python train.py --n_layer=11 --n_experts=32 --d_expert=192 --activation="swiglu" --normalize_top_k=false --balance_loss=0.0147 --init_std_router=0.0141 --lr_router=0.000833 --vocab_size=4096 --norm="rmsnorm" --optimizer="adamw" --batch_tokens=[32768, 65536, 131072, 262144] --seq_len=1024 --steps=3728
Below are experts of layer 6 (counted from 0) of a mixture-of-experts language model. Rows are named router (the router's row for the expert) and show model dimensions 0-159. Each number is 128 + 24 x the weight over its row's rms, rounded and kept within 0 to 255. Numbers have three digits each.
After each expert's rows: a language model's description of what the expert responds to. This comes from a sample of Wikipedia text that the model never trained on.

# expert 25
router:100143137146138121082143153077108152144163138113104177135126062142092138127128146121151107140118141137109088138124160078141127125107128127152082129142145141087103140149083145124131116127114151132148108114139087126165138108134148117168147166180130113078101119144168118124113115140098132150141110129127114117141131135089105142147105128164145111119107120126121141132149152129171127144116163097125132152059107111107115134101102138212096135143179120117136151151119136174138130162159138
It responds to: First pieces of capitalized names or years after "the", especially in sports, such as All-Star, 1992, The D-ukes, Battle.

# expert 17
router:106139147117133063094118123087137150134139116163115168124159117075124125136125132153144155145119146085095123113121124112179133157128154128114093160082140110085122111123133159182115133140100133125099109169137103120105111102144165144179178148140128141157088109141161151118089141147116140115157127134155095106145145101137101142126104115142130139144097138141137143141149133085098142118080132104146179115123125105109142141111106130151115143149160109123071141174092144134096176126138112
It responds to: Commas, and, closing brackets and section words such as History, Early, See also, in lists and clause breaks.

# expert 15
router:053161157123130143136138149054146132140118136155086174140157100083126105098157139129173123167123136153146097126159134146152117146101169140127124116119139109099137125131116190133087136142127129172154144142127136082158142118127156132144172117111119134146093120139130127132112121122106131119131122160115106083175120099114084144128096100088093109111106134135113161152137143106118128134127153093141164141131121113131106133123081113175127146165158120157135158147087141155163123151115126
It responds to: Pipe separators and digits inside sports results, schedules and statistics tables, such as | between date and opponent, and scores.

# expert 14
router:123158134131163122093068144092136148144176136150116195168146095124138104089129148146197119149077126136155108078115125130128123124085107101125110122139147168086092111137111125127140151142121131132116125143141115114112131112116154100148167144151124138102123103129144135107093141146121143136144111138144112078169115176145112189113107102109156129142105119127099124133155127119138126139074129082137156156119103151096123108112104123163106119162168134135114167173094117146125136127127138
It responds to: The word of and endings completing participles or adjectives before a noun, such as ruined, upgraded, enlightened, summer of, largest.

# expert 12
router:113131166150145095086112133070144117141163173114115120127147118111133129130090128161132139163107109105116132142156158139144154129098122120085096107105155103130129137125120155154141110141176140140136160134101149094102108118143195097134156125130142111165101095146123144136065123123124131171116116127152101089154111139120077150096148119154111113101117118172144167176126139079107146126078123109138135144092130118077131124152120114158121155152115146143083141160110110158100149130113140
It responds to: Lowercase consonant onsets starting a verb after to or and, such as c(elebrate), c(atch), bl, sl, str, plus took, know.

# expert 2
router:113125131151098118099136133094140126161139150145099157122151103095114102082119139157177129110091097087133123145130179111119157109111130104107099143115172103096139110141136160159134138123124141163160123150119126099105126110140169133170154130116157141163122131147137142086085136135104166093117105140156123114166139109115134168125114115125113128161085132171136139169107146094098134137099145104156180133109099130121105138114121129178129153148154101144130182185137129135127173081130119
It responds to: Prepositions, particles and digits in dates, places and quantities, such as about 1600, around 1460, from 1997, on 6 May.

# expert 9
router:100123159128140131125102144074128142162092116117107123136170118116120096156105104152126109137100118145122128103139139113094186106123114143113106108124150114117145148109098163117144106130137126164128113152159109105128138113111173136165133124127115075101102099138136130101118128122138151139140144156144156075176122113131103128094145103153120097164106145146128139139122109097120139158086152095164151148132106159099146149173134066179154135166136102092094183156119147166087150142126145
It responds to: Present or past verb forms and their endings after it, which or the film, such as stars, depicts, includes, has, was.

# expert 23
router:113108125132097139107128159083134160144101110166065178139129089098147097132138098148153101126103100126118163126142155127107137129103139133125125149134174108120102142139102160146093095121113137146142144131131095065136117100142217109129136121109145120161125142121147147093102156129116137108122099145159124075143146093101112124104134168137129096131123143110141128099142119128152180137121147122134117131121140129102118138125129102164114137167169071116113131190119106142142182126122125
It responds to: The word born in footballer biography openings, birth-year digits, and Arabic, Cyrillic or Thai character bytes.

# expert 22
router:095147131142111135126130121092128140186131128144098163151146096124135113087119135164179122132102095128122114163133155100125164121106109119110087137114146112096136101134116162136139100141142133144101115164114092094106143123159185121189150147110126140124098138149165136136089148141106156104142113159145118116153136110107122169111083101101077121172081105148106122148141129110093135140115141102140144148123104121111136125144100103153143178158166123120144161189118105138142172107121111
It responds to: Table-row pipes and spaces after line breaks, plus nouns like word, term, song in etymologies, as in "derives from the word".

# expert 30
router:109140123137149103102157109103098155147173160138104154157181087113089118128115094140158132138116106153129086136147139117114111139139147112119117125104148139113139142145106156121092106147137147122127148143168155092130094117105156132135137113119096154131116115158159141067123183095138124112124107161165095114160160112098101172126108103110142108145135131131113153198128089105081134123118116076155167115105107164128140142115122099178092114180128141109121152149125122125131114135104106
It responds to: Accented letters and word pieces inside Spanish, Portuguese, Slavic and other non-English names, such as ñ, ç, ón, ić, de.

# expert 13
router:100155144128178094136120114072099149181140158135078155169145119114114101110134131118169103116106123115129110132189162137159143102140148117089107114088136124095119131116121140122108129133121137139122127151152129117121138091141145123136114101113131127081090102111156120117111152118144150069096101168142141101148133109095083162118156119121131100136106152157125117139121140135126147163136125114174145156094100142086127102130118103157107147134159135102097175176134107134159168080134100
It responds to: Section-heading markers == and ===, and later pieces of surnames or proper names in lists and tables, such as Opp-enheim, Muir-head.

# expert 27
router:108147113115119104129134143064118136156119134150107161121151091093128098107111132162175109129109097097121100157134161117109146118129102100114080139115148106104133103119116158144139116147140130139121116161114112080118123124153193149185149139125145149122110126140147145101096139140107156108153110158143121134142131104103139144097107094108103125173094097160102114155130148120114148155110147107159162118134098125093125122126101106168135170166158103130133177175129089162117171088119103
It responds to: Year and number digits like 0, 9, 1 in dates and tables, the Votes header, and reporting verbs like wrote, stated, scored.

# expert 1
router:125141140125112094146135152092153134153123126125079138138132127135144111129104163154162137111102122109095121152156125097173157108110169132096094114117157119104142164107094160164129111133122124123118127139096145087124090087188169143160176103113129123133088118134159121117079148152111118130130086148130120104143133087118128159110138097127122115119140144158142161150127134104161132137088177091158133142132149147095112118162077099154114124143169109098089157160075120144113137114132109
It responds to: Conjunctions and relative words opening a clause, usually after a comma, such as since, where, although, which, that, but.

# expert 7
router:104153156173111107111107130089116108158154133179086182162173122124133134108125144128165141160103115124132110117105173105128149122084154080139062149160146162122110125132068160123133114168124110114123145145111088115138140109160178143126132152169101130113092084099151109129123139117129143149124124140151144119135129173156106118125133122153095125103111128145094153093138141124134146110109135135151126121129085115094131109090114126160101148141131080082137125185107135125124129122130113
It responds to: Nouns or word starts right after possessives his, her, its, such as teacher, father, wife, and te- pieces; also list dashes.

# expert 5
router:125138138163145101112123134101116134159180140125109149121116088149100131083113137121171131135080123102137130120161140090146106130112138137116115131169148111088142134122122142130158090141114149141152135112177108114113118128125157083190153164136109096112112105148151103135069149135081152143149118126140136098178139153126101156093096143152112140138061115171117128123139107122096133116085162115121089145092094128111151121098126114156144141170149144144132169160121168148125109148136116
It responds to: First letter or word piece of a noun after the or a, especially w, as in w-rong, w-all, w-inner, St-ory, fund.

# expert 0
router:095151094127123131103145120095100138163133141188104175132168108119128095124125139175158117101122085132131119139149125115110139100139129096120078114125167075094103110103087158123145123154116118133138083134133111101119128113151177160160135112114128142123101115142154125108090144141121129128146106160138112116159152096089124130105090101107112139171123112141077127150125170108104154145128132092162147147125101103108117120125093101175145131173158104142136176186129132150130144112133123
It responds to: Capitalized word starts of names and titles such as Mc, Mel, General, Committee, plus table header cells like Votes.

# expert 10
router:128091150154148092111116144099138138134131142146126135128154084134109118145119143126173123105076142135123141101178126143133120110119146093088134099089141134112127142139088153133155149111161132179168131162094088096100098105143206134123139104130134141147068106130135116098120152096136142134112130143135123095133090135108121133102145110160113103128149123109135104141141109121098181108131187106154155104118112159113129121120100118145133131167168146147163163159128099150111164139077127
It responds to: Past participles and predicate words after was, is, were, be, such as awarded, elected, considered, able, much, buried.

# expert 19
router:066143120125128082109146142122136170139152142151119128121156126138107131132122143145139129148071116106115122123163142122153142125089122097079104146106174118092158133111118144138158117118139155141165130151101119127123121103143134136148128152139113122133074082142159117157087155165120146109124120127143059120125123115111109137141152134139122110123100153134136142160183133082121147124105128137151186149104114114132147094118099097193124145174144107112138208141120102119098150110130109
It responds to: Quantity words and number digits before a noun or "than", such as several, some, more, two, million, much, $.

# expert 24
router:133141132157107128116096132086130132166132163156092143173139070084137109141133120174137139125122108154133108135111114142120150115136163094109105162148124147095114129086114146110128138151119102123138122134162116119099093096137152133145134148136098120163096130101149134110139157146118123095156093190167139088132159104134078165117121128105123144150120122131124158118110113119094165105135151098170148138071087133118146124128111121174135172140170129163135141161077097163131151092129142
It responds to: Latin taxon name pieces in biology infoboxes, like -idae, -oda, -atus, plus symbols in formulas and chemical identifiers.

# expert 28
router:090127115146113119104136139104132137165147143139114133099160126133143099159129127152164128118097105124134111120161177095129160096146130107140114115101118145092098162109099189130093121118133137149150135136128104084118141076128170158148117145133121137126097132110134117116095129105134105089117103154135132126166124146106115176099143104142126095127081120177097173143089109115137157151130116119147167154077106157069143114127114110154119149156184123155141167152114111161101171131107128
It responds to: Number cells following pipes in election and results tables, giving vote counts and percentages such as 63,632 or 66.47%.

# expert 8
router:098111107120108111085125128107103122144133153145118168148140072106106097106134119185161128100103111106144111121142174098144176129146118097117102134108163100107107142145126129171115125155114130140112102154120130112104073090167181147171160129142134120143116135153152136098083146158115125120143109129164113110146125118089086125136131117135105134147092125143082114162150167081133131133137122122172166129141121140115151099131090119170108166164143101134106170161142118132136167127139118
It responds to: Nouns and suffixes naming fields, institutions or domains, often after of or and, such as social policy, farm, Criticism, -ical, -ology.

# expert 4
router:100134125152134110082104115112139131161138136123128183161140092132116103141137121151157171158088114136114181118149101102120167099092145096126105156127179109077129162129090145114131108137116141144173114107165104113113143103128163104126141141137094086137098095134130130119091125142140109121134110127142083112116128166153102147146111154174153124120098164107101135099160099137096157134122137104100160140083089120122154105112120126172130125158172118115126160156102157122112128122163159
It responds to: Table cell separators, spaces and word continuations in tables and demographic census prose, such as "Hispanic or Latino of any race were".

# expert 20
router:100085130143130109123132133120124147101156161167088139131119094102145109145120144135143132152112095132142100154166205131166132093124124147082099141154167122096132165155112129139145105128141120118152140125124141087125110138157179084165170127167123150141063110112148136125105141086141109112135118141153097110115099132103103135123136150126145114093117144124150157145110117116156136138129134110171134111092139132105147137105074122186121166163154098155087165147089115133119144137120117
It responds to: Tokens in album credits, discographies and tables: first names, instruments, roles, as in Jon, guitarists, engineer, mastering, certification.

# expert 31
router:103169154151117085138125125114153108138137190126080167120148094095091121120122115145158135126080122147115088091154130149112180120129119127152092106122140156077133128095108173102110102140128140136146105125153109123131118119110143112090130119140148120123103096134161137098121155133155139100115100167160130096167160140122105131145107119152122107135123151131099156169147113112144136115110151089126142146092068118116122108137106100157134136159139132114092187163098166168114131116155159
It responds to: Place-name words and list dashes in location entries and addresses, such as Street, Railway, Hospital, Cross, and "- Coordinates".

# expert 16
router:090144177147129082114077110123120143158119171130113177152127124093114084119109124133143143162111114158111148116145129158120152167093112126122085103116175133115120151101123132148117120152100128155168124126171091094108130101154147122122152117142113076108108099119147135117117179130145133074140091186175124085116111125105112139115140162132121076140119130137122142138151100096145155134129169096120149123095089150118139124142120097168112118172150127119138146160100126146138131112105123
It responds to: Periods and year digits closing bibliographic references, publisher names and German words with umlauts, as in "(2007)." or "Publishers. ISBN".

# expert 3
router:135132132130120110100091118095129115146118156140106155165134089130095139152096113173174118120098101142120140100127128145161136124115147103145070115118153089109109138085167157147089120132095162121123127144101146117112100115153194119139185155130151145164147125128147129116100135152117122134105058140116101106151156105116087178101161130137108085125128134128131176121150125096156138132105129137137144120092118132095167133139107110180123126139137130149109163147116121141162151118118178
It responds to: Country, state and city names after in, of or Country:, such as India, California, United States; also decade digits in years.

# expert 21
router:108130130168111136127126171097124161121132152168105129145117097117117086119114152124158130107119114126123091139147183104166130116124151132107116099144143114093140162159112112148152112161148129107150158132107128094123129110158173110199139154145147110126094135134187122130103154116100119147122120149138110080156120106103073158094108106133105121111141108132104143132117138094141141124127178113168153162097109156076132121114112090156120151152157121132112169147116101169142137117112076
It responds to: Articles and conjunctions like the, and, In, upon, often in cast lists and tables, plus football position codes MF, FW.

# expert 6
router:111154157140119114078099148079116134136134119161075170154137108129098115121126137116124131111095120140122130139142146100154124150095109117128060153132130129114123133141102172100119123152124137130147148142142101096084148113132201118155123182146120151149106139126183120126081186103132131113139105164144133103135115151069111142144136122118129121136115085126109154154135148141148192138114123133098145112111099117119152109109098122164135149155118103127103140140078119162124128137181143
It responds to: Word-start pieces like pr, Serv, Inc, Rel and opening parentheses, often in election tables beside party names like Liberal.

# expert 26
router:147142133132120082128112124106101121146185168153089132142150080141125107121133143095170137147112112117121137086130152121114123100136136110101093172108164132078139117109128163155092094174105142173121102137108123120126162105110146134128114118117115145125103110092127127136119169144125141108130096126142110110152163107124110166091127127137111129145084138156110168155102133133107152113120146092161143111093115146096134131105070088144110120169172155120103192128115097167143122147134092
It responds to: Syllable pieces inside Japanese and Central Asian names, such as Yos-h-ino, Yok-oy-ama, Ak-barov, plus stray line-break dashes.

# expert 18
router:133119116103156140091122166105131120146102141145137156166120093132140120131119136131135097137107085144104133114132153152132128136095137113106130151121177130092117127144100145142142105140169136095165141168165097127121092147157192138135136132124129118166082108115162099120096126139106150150138093123115125103126133134121082150097096130115102115137121131148112129099124110095118168164138178128135134109089089131119150109128063113183172164175137091152142127160088113143117175111133160
It responds to: Field names starting lines in infoboxes and lists, such as Succeeded, Genus, Coordinates, Time zone, Height, NRHP reference.

# expert 11
router:131152131161130118097144114098162151117135122137120173169126099101093111117138118140145086134110144102113123096133125108143140144107126140148108136142177134105113121149096118127108091159114137143115133106178068113145106112145198114151119118135089137161106131153172095106095140132099153099152076154144130135146137121108116135141071118150110134151095164092143132147150154133156169142109142122130097138074107139069143105133099091163127139138120118116136159154107151156124136113140180
It responds to: Sports competition and league words in sports articles and headings, such as World Cup, League, Championship, Conference, tournament, singles.

# expert 29
router:095123116131133117083124158097113138161136140153099160121160098104130094106123148169170105119106113117145120163127148106096121107138128107111093133127147102080134115137129151119123118155128131138111117174118095112131138100141181136181156136118116144123109134139156148120105151138102163117116113152142120109147132106099114163106088100119093146151094097160090114150124165115087137110100136102149154111138113131097128109141101101173145176181160117129115182182119098141154166098118096
It responds to: Digits inside table figures, coordinates and dates, plus plural group nouns such as members, players, samplers.